Weights of a small mixture-of-experts language model, trained from scratch on English Wikipedia.
Size: 15 layers, width 128, vocabulary 8192, 22.1M parameters.
Experts: 128 experts in each of 8 layers, a softmax router.
Training: a variant of Muon for the experts, 628M tokens.
Below are experts of layer 10 (counted from 0) of a mixture-of-experts language model. Rows are named router (the router's row for the expert), up (a neuron's input weights, with its number), down (a neuron's output weights, with its number) and show model dimensions 0-127. Each number is 200 + 30 x the weight over its row's rms, rounded and kept within 0 to 999.
After each expert's rows: a language model's description of what the expert responds to; "gets" lists some tokens that make up at least twice as much of what it gets as of all text. This comes from a sample of Wikipedia text that the model never trained on. Tokens count by the router's weight.

# expert 47
router,195,239,228,194,194,222,184,188,200,220,232,216,184,225,196,184,237,201,226,157,202,153,194,153,191,252,133,197,220,223,216,224,198,238,214,222,220,206,165,189,169,212,190,171,172,163,214,174,169,241,213,174,250,220,210,144,215,203,176,180,165,209,219,210,163,233,202,183,185,139,247,230,217,168,206,165,158,209,140,138,194,206,211,183,225,210,239,218,240,241,176,196,174,244,289,217,241,183,246,162,182,207,221,221,169,208,202,219,188,135,198,131,200,225,210,171,261,243,171,187,201,194,143,231,210,186,168,201
up1,230,187,156,205,155,208,193,203,197,250,258,221,143,167,210,150,229,195,204,187,180,197,187,221,185,188,193,151,253,190,274,160,200,233,162,168,206,209,191,199,203,195,233,174,179,140,213,217,239,157,193,204,147,219,183,223,132,220,184,168,221,261,220,190,230,194,243,193,174,211,165,154,226,239,244,166,196,214,192,191,219,205,225,137,209,225,221,171,205,252,204,225,231,213,195,241,178,184,175,176,216,179,154,148,249,171,172,231,158,189,178,239,194,209,249,190,163,148,202,212,186,168,232,192,195,171,179,225
down1,228,192,208,190,181,144,236,223,204,176,175,234,189,238,150,213,245,149,261,219,194,191,233,201,182,204,225,190,209,213,174,246,189,244,184,200,224,214,154,230,181,183,255,174,222,152,192,130,203,164,207,148,189,246,187,186,196,217,206,172,183,194,165,221,154,207,239,187,183,221,160,232,251,147,202,215,187,187,212,158,188,228,250,188,224,197,224,147,227,214,198,211,208,204,198,170,170,199,232,214,200,152,158,189,241,143,162,208,124,190,231,179,251,204,181,188,233,202,197,243,182,188,162,162,242,249,168,170
Description: Domain adjectives. Adjectives and adjective endings describing a sphere of society, such as public, social, financial, political, high school, technological.
gets: " public", " local", "al", " national", " social", " political"

# expert 12
router,214,161,170,231,174,162,184,193,220,202,207,226,166,243,252,202,246,195,215,211,178,191,192,205,218,200,190,200,216,238,195,183,214,213,256,195,198,165,292,242,181,235,204,244,188,189,190,212,190,190,213,142,209,174,241,241,196,175,210,209,218,203,198,195,225,214,197,173,194,216,182,187,205,165,184,207,229,139,194,249,180,186,301,205,172,181,143,218,239,181,166,207,205,204,237,162,232,190,209,212,249,127,157,164,224,197,199,186,278,222,167,210,198,168,247,178,239,185,147,208,230,227,167,160,192,161,185,233
up0,192,260,125,208,207,200,192,205,188,221,220,177,129,126,201,196,186,220,250,200,178,173,175,204,168,227,160,243,179,168,202,203,178,164,199,110,204,198,156,207,222,211,240,220,231,202,172,207,187,253,207,182,189,212,199,198,194,186,194,201,189,132,161,217,210,238,210,167,200,202,196,239,211,214,157,162,227,206,187,201,145,180,214,237,200,220,196,180,253,194,203,210,206,203,204,245,218,229,254,211,174,164,236,190,177,176,186,216,211,242,227,186,148,174,202,190,214,266,275,252,157,200,215,186,142,210,168,180
down0,151,197,167,179,188,185,174,248,183,203,190,197,208,174,242,185,169,209,151,209,202,230,272,239,222,234,163,219,200,199,201,173,181,179,155,232,246,144,214,269,218,230,217,187,152,227,137,163,154,211,233,172,200,165,229,177,217,134,218,162,234,172,261,160,228,186,175,273,184,192,170,175,189,176,164,207,235,217,197,245,200,220,177,166,199,188,193,230,181,192,206,183,227,199,199,177,186,181,232,224,164,230,220,222,178,192,111,228,203,215,194,195,206,172,155,211,243,195,208,216,249,216,210,225,180,235,177,204
Description: Mid-word syllable pieces. Short inner syllables like ra, a, e, and word-initial stems ex, acc, prof, recru, such as ag-ra-rian, acc(laim), prof(ile), ex(acted).
gets: "ra", "e", "a", " ex", "ma", "la"

# expert 32
router,207,181,190,210,198,203,149,174,235,215,215,207,173,234,200,184,181,176,213,146,186,154,175,188,166,233,154,190,185,246,225,257,162,204,194,161,201,165,183,145,258,179,116,200,232,192,182,211,173,213,169,194,218,164,210,244,194,224,170,179,256,240,207,212,166,208,166,246,209,214,235,173,251,201,169,240,192,244,169,210,243,208,198,210,245,150,203,220,223,249,182,178,149,257,207,191,221,228,207,215,142,231,149,183,231,213,199,214,163,191,223,197,215,248,147,210,172,249,202,235,224,203,230,168,176,197,210,181
up1,200,261,197,210,165,158,172,178,186,238,233,193,227,184,220,182,158,193,217,187,207,184,195,177,141,210,151,170,169,186,138,260,259,157,219,180,169,163,200,258,206,162,196,183,219,203,223,188,189,213,197,194,237,192,257,264,133,189,293,200,197,180,238,201,186,224,219,154,200,216,168,207,162,140,188,166,233,199,224,247,166,197,191,181,233,226,192,216,236,189,236,225,203,207,159,215,159,206,260,210,201,207,234,195,198,146,214,223,240,179,208,189,186,217,182,176,198,231,173,193,148,195,195,206,229,175,182,166
down1,233,165,206,247,213,220,223,224,175,199,202,151,218,183,201,213,237,199,206,202,278,181,174,123,253,196,213,195,164,233,182,226,225,184,242,188,183,224,162,216,212,238,208,252,214,247,161,227,182,210,211,184,217,216,232,205,191,159,202,217,286,194,215,141,178,219,199,213,211,207,236,182,227,190,192,182,183,175,217,192,216,222,256,203,205,174,197,246,215,190,204,177,163,177,159,166,218,160,265,227,191,282,243,196,259,206,170,183,168,175,262,190,195,222,182,217,207,215,196,153,212,236,166,200,208,227,144,227
Description: Prepositions and sl- onsets. Prepositions after verbs or nouns, such as in, to, on, at, of, plus word-initial pieces like sl-, gl-, tr- (sleep, slight, gluconeogenesis).
gets: " in", " to", " sl", " on", " at", " of"

# expert 52
router,229,210,269,203,232,185,217,181,210,236,227,179,210,205,214,229,224,243,240,191,234,173,186,173,199,241,174,189,208,186,189,206,180,228,182,169,228,212,193,163,173,191,145,140,161,163,205,175,180,196,179,164,217,235,185,191,191,198,190,196,214,205,211,241,193,261,189,160,166,160,197,164,184,181,220,212,161,119,154,190,200,217,245,208,284,175,242,232,220,231,206,176,186,206,267,210,217,189,163,217,233,193,238,237,198,209,215,188,163,153,250,195,198,187,193,152,289,254,204,209,201,195,154,218,223,213,218,154
up1,233,197,225,257,165,256,220,188,215,212,200,195,212,189,233,235,226,210,180,193,214,176,183,190,162,219,246,179,187,241,157,234,232,205,145,232,145,190,234,263,198,190,225,205,213,192,188,154,256,239,240,198,244,191,182,228,146,195,200,178,188,246,168,152,208,174,185,206,219,193,169,136,215,207,213,188,167,208,163,168,253,172,146,245,187,184,247,178,166,199,198,238,250,208,275,201,253,224,212,175,185,219,201,184,220,218,191,241,178,189,219,235,200,214,165,220,195,154,155,179,179,218,189,181,245,193,231,150
down1,299,228,234,177,201,151,231,144,233,218,165,212,257,213,220,239,195,206,180,217,207,174,214,163,171,209,218,194,214,182,166,228,238,243,236,187,180,190,208,176,136,223,208,176,202,192,215,219,200,182,261,159,194,234,224,156,182,189,224,191,158,209,167,174,213,223,196,204,228,173,210,180,156,197,207,163,197,153,179,143,191,244,118,210,169,214,185,200,170,263,225,192,207,204,203,143,199,208,214,205,237,204,179,163,205,233,232,178,153,216,238,155,204,217,205,180,285,230,184,174,176,182,163,199,227,202,201,191
Description: Nationality and group adjectives. Nationality, ethnic, religious and political adjectives or their endings in history and politics texts, such as British, Soviet, Persian, Bulgarian, Liberal.
gets: " British", "ian", "n", " American", "an", " German"

# expert 15
router,199,172,226,212,236,204,205,200,210,170,202,206,220,215,174,171,209,127,261,205,129,199,144,184,178,194,196,166,169,182,236,237,245,271,200,166,186,208,205,197,166,193,190,175,261,255,266,208,196,204,179,207,200,224,229,202,238,213,223,190,199,226,156,203,178,184,200,234,203,224,197,221,206,244,240,240,252,223,214,167,207,179,176,205,260,227,251,223,175,193,252,205,174,202,169,166,213,246,197,183,182,196,238,185,258,200,244,189,202,206,258,151,199,227,161,187,151,178,242,192,193,213,200,211,132,228,191,164
up1,127,202,186,221,200,180,193,173,224,178,170,184,152,169,229,188,181,184,239,213,179,234,168,205,195,181,198,183,128,191,255,195,159,198,186,179,226,133,151,169,163,170,229,163,212,214,174,233,239,201,206,159,203,229,247,255,195,174,174,202,161,172,199,170,178,197,232,219,170,200,189,164,175,124,191,156,216,235,178,237,172,188,178,180,215,174,217,221,253,142,230,195,198,228,258,218,200,166,193,135,167,216,214,231,169,203,247,209,200,167,200,209,184,212,222,225,221,165,211,217,240,190,274,186,173,180,228,185
down1,171,179,164,185,220,168,192,234,146,222,162,206,201,232,152,177,150,195,196,186,173,195,170,275,203,186,176,178,170,224,275,211,186,210,236,200,238,237,152,201,183,160,224,232,196,201,190,240,207,202,194,205,177,238,233,174,138,209,199,200,205,200,164,172,180,207,169,208,222,207,185,217,187,205,271,158,199,261,189,214,188,227,249,232,228,190,268,232,188,163,229,194,227,216,197,192,232,218,216,206,209,149,220,167,186,224,197,194,196,197,223,272,241,200,209,136,153,191,192,251,171,220,114,174,185,202,201,184
Description: Prepositions after verbs. Prepositions like by, at, of, under, from, often right after a participle or starting a heading or sentence, such as acquired from, At the.
gets: " by", " at", " of", " under", " from", " with"

# expert 7
router,192,244,175,155,171,222,195,180,219,180,218,218,142,220,187,224,212,211,218,193,189,173,204,176,236,211,227,142,203,184,225,185,203,168,240,223,167,208,158,191,162,209,231,216,193,173,241,178,174,211,189,176,207,168,143,195,222,171,247,228,221,252,194,204,206,190,179,164,189,279,145,161,175,253,193,206,199,179,212,255,248,211,200,198,213,206,160,201,198,178,247,210,195,185,203,236,166,241,218,213,191,211,185,202,253,247,225,137,213,153,142,261,184,244,145,191,187,160,220,195,165,215,170,187,253,262,213,216
up1,196,160,188,211,181,190,214,191,233,262,211,124,219,246,237,121,215,203,176,248,243,193,193,172,217,192,233,190,202,285,196,190,144,208,176,173,178,171,229,136,229,209,200,204,223,241,187,174,198,177,140,208,214,186,217,225,131,163,247,171,226,217,174,156,212,238,206,157,186,244,199,198,186,194,203,156,181,133,145,185,233,212,192,255,162,180,198,217,224,200,156,189,154,181,187,177,180,167,210,176,185,212,182,212,217,209,232,192,207,218,226,236,203,222,196,225,202,220,178,213,250,203,190,231,230,239,226,219
down1,106,229,218,172,150,187,190,228,206,167,188,199,211,208,118,229,205,201,202,235,187,222,213,188,172,248,202,188,206,227,160,239,202,218,181,227,179,163,185,230,216,190,197,203,202,242,228,191,177,198,172,169,207,172,254,191,249,242,287,198,222,246,201,126,174,217,192,207,285,194,180,186,204,169,199,170,177,227,187,234,179,185,149,149,212,220,212,236,193,165,232,208,184,201,231,204,166,170,260,225,217,196,187,217,157,245,196,193,250,223,166,229,216,211,199,183,225,204,173,236,147,235,197,189,210,180,210,219
Description: Romance name fragments. Opening pieces of Spanish, Italian, French or Catalan names and titles, often articles or particles: El, del, l', Mal-, Has-, San.
gets: " l", " El", " del", " Mal", " Del", " de"

# expert 41
router,225,208,269,257,205,206,152,219,203,133,146,211,201,232,176,185,191,176,205,183,186,185,176,262,199,193,179,183,222,196,234,192,202,208,194,211,218,268,211,199,255,216,210,214,202,160,159,229,170,233,191,213,173,159,194,227,238,170,157,182,250,188,216,201,223,292,187,222,222,186,236,175,193,143,206,228,188,182,146,202,182,198,184,221,259,175,206,172,196,229,237,193,173,218,217,157,260,241,164,161,207,220,249,238,178,211,154,171,188,171,208,197,255,201,172,211,214,232,210,227,162,201,183,234,214,227,235,172
up0,207,234,193,205,266,238,221,199,227,234,177,234,210,196,194,182,221,205,192,205,224,174,202,159,269,201,203,218,207,165,170,220,172,198,218,154,204,157,265,198,180,236,141,217,152,169,188,195,231,198,213,212,160,199,172,185,222,251,187,193,190,222,198,189,201,189,186,186,276,215,189,131,210,164,260,212,197,239,209,213,225,192,184,170,236,142,205,207,150,165,221,223,205,216,272,173,202,254,194,194,251,183,233,222,222,247,214,217,146,198,187,210,157,230,203,287,183,161,172,221,197,208,236,180,171,193,183,183
down0,228,194,211,192,145,242,194,267,186,248,173,207,222,217,186,143,191,214,200,164,206,200,195,225,214,195,182,219,216,198,184,175,129,268,153,213,132,190,207,246,216,169,230,187,188,145,225,239,154,209,175,196,186,196,200,236,171,177,177,218,147,214,207,234,196,214,218,206,210,210,235,119,214,181,266,195,187,195,173,218,216,206,183,215,234,165,200,193,145,197,231,157,213,193,192,287,184,219,193,142,182,141,198,180,228,170,221,222,212,219,168,187,244,163,215,171,192,188,174,173,175,175,183,186,216,180,240,166
Description: Quantifiers and of. Quantifier words and the preposition of in partitive phrases, such as all the, one of, many, these, both, plus All in Allegiance.
gets: " of", " all", " other", " All", " many", " both"

# expert 34
router,210,188,204,178,166,241,161,215,228,227,202,224,203,227,174,178,212,187,197,190,188,170,143,160,243,223,234,205,168,181,213,197,196,223,229,180,120,199,221,148,193,189,216,202,213,191,148,216,211,230,172,174,184,217,182,172,203,210,246,164,197,197,209,189,170,226,187,252,165,258,137,185,166,199,182,239,162,159,250,217,226,173,129,222,198,209,214,186,157,174,256,122,165,161,206,233,207,243,181,234,205,230,148,238,261,224,224,172,203,243,222,199,215,206,209,248,152,167,220,228,180,230,200,211,185,207,176,189
up0,194,161,212,201,224,196,165,177,245,186,186,173,167,230,172,193,242,211,163,194,228,236,169,189,226,219,191,206,176,231,238,200,195,242,173,243,158,210,232,273,214,222,165,247,209,218,168,208,205,144,200,173,196,189,226,124,175,173,154,212,180,155,232,187,201,239,180,215,216,194,233,215,202,173,229,213,215,212,204,193,167,137,154,181,188,178,227,198,203,191,193,183,200,193,206,165,237,182,203,173,266,213,178,176,166,172,178,166,195,220,150,164,140,193,217,236,148,256,205,217,201,199,193,232,205,135,126,264
down0,145,139,204,183,198,188,225,204,183,239,210,207,247,211,200,239,199,209,200,245,229,205,224,223,167,217,233,274,109,180,228,223,244,220,188,162,163,175,282,255,216,239,186,157,188,214,179,196,231,233,202,219,206,158,207,201,212,207,234,201,164,153,224,222,196,306,174,167,226,230,195,230,236,243,181,212,213,176,186,223,193,209,185,200,234,153,200,199,225,153,198,211,180,188,197,179,219,212,228,219,225,226,184,201,242,192,188,196,193,196,238,251,202,232,231,228,211,246,190,223,222,234,165,174,197,197,161,225
Description: Person and place name starts. First capital letter or syllable of personal and place names, often Slavic, Indian or Arabic, such as Paul, Zagreb, Blyton, Hamdan.
gets: "P", " p", "H", "M", "K", " Z"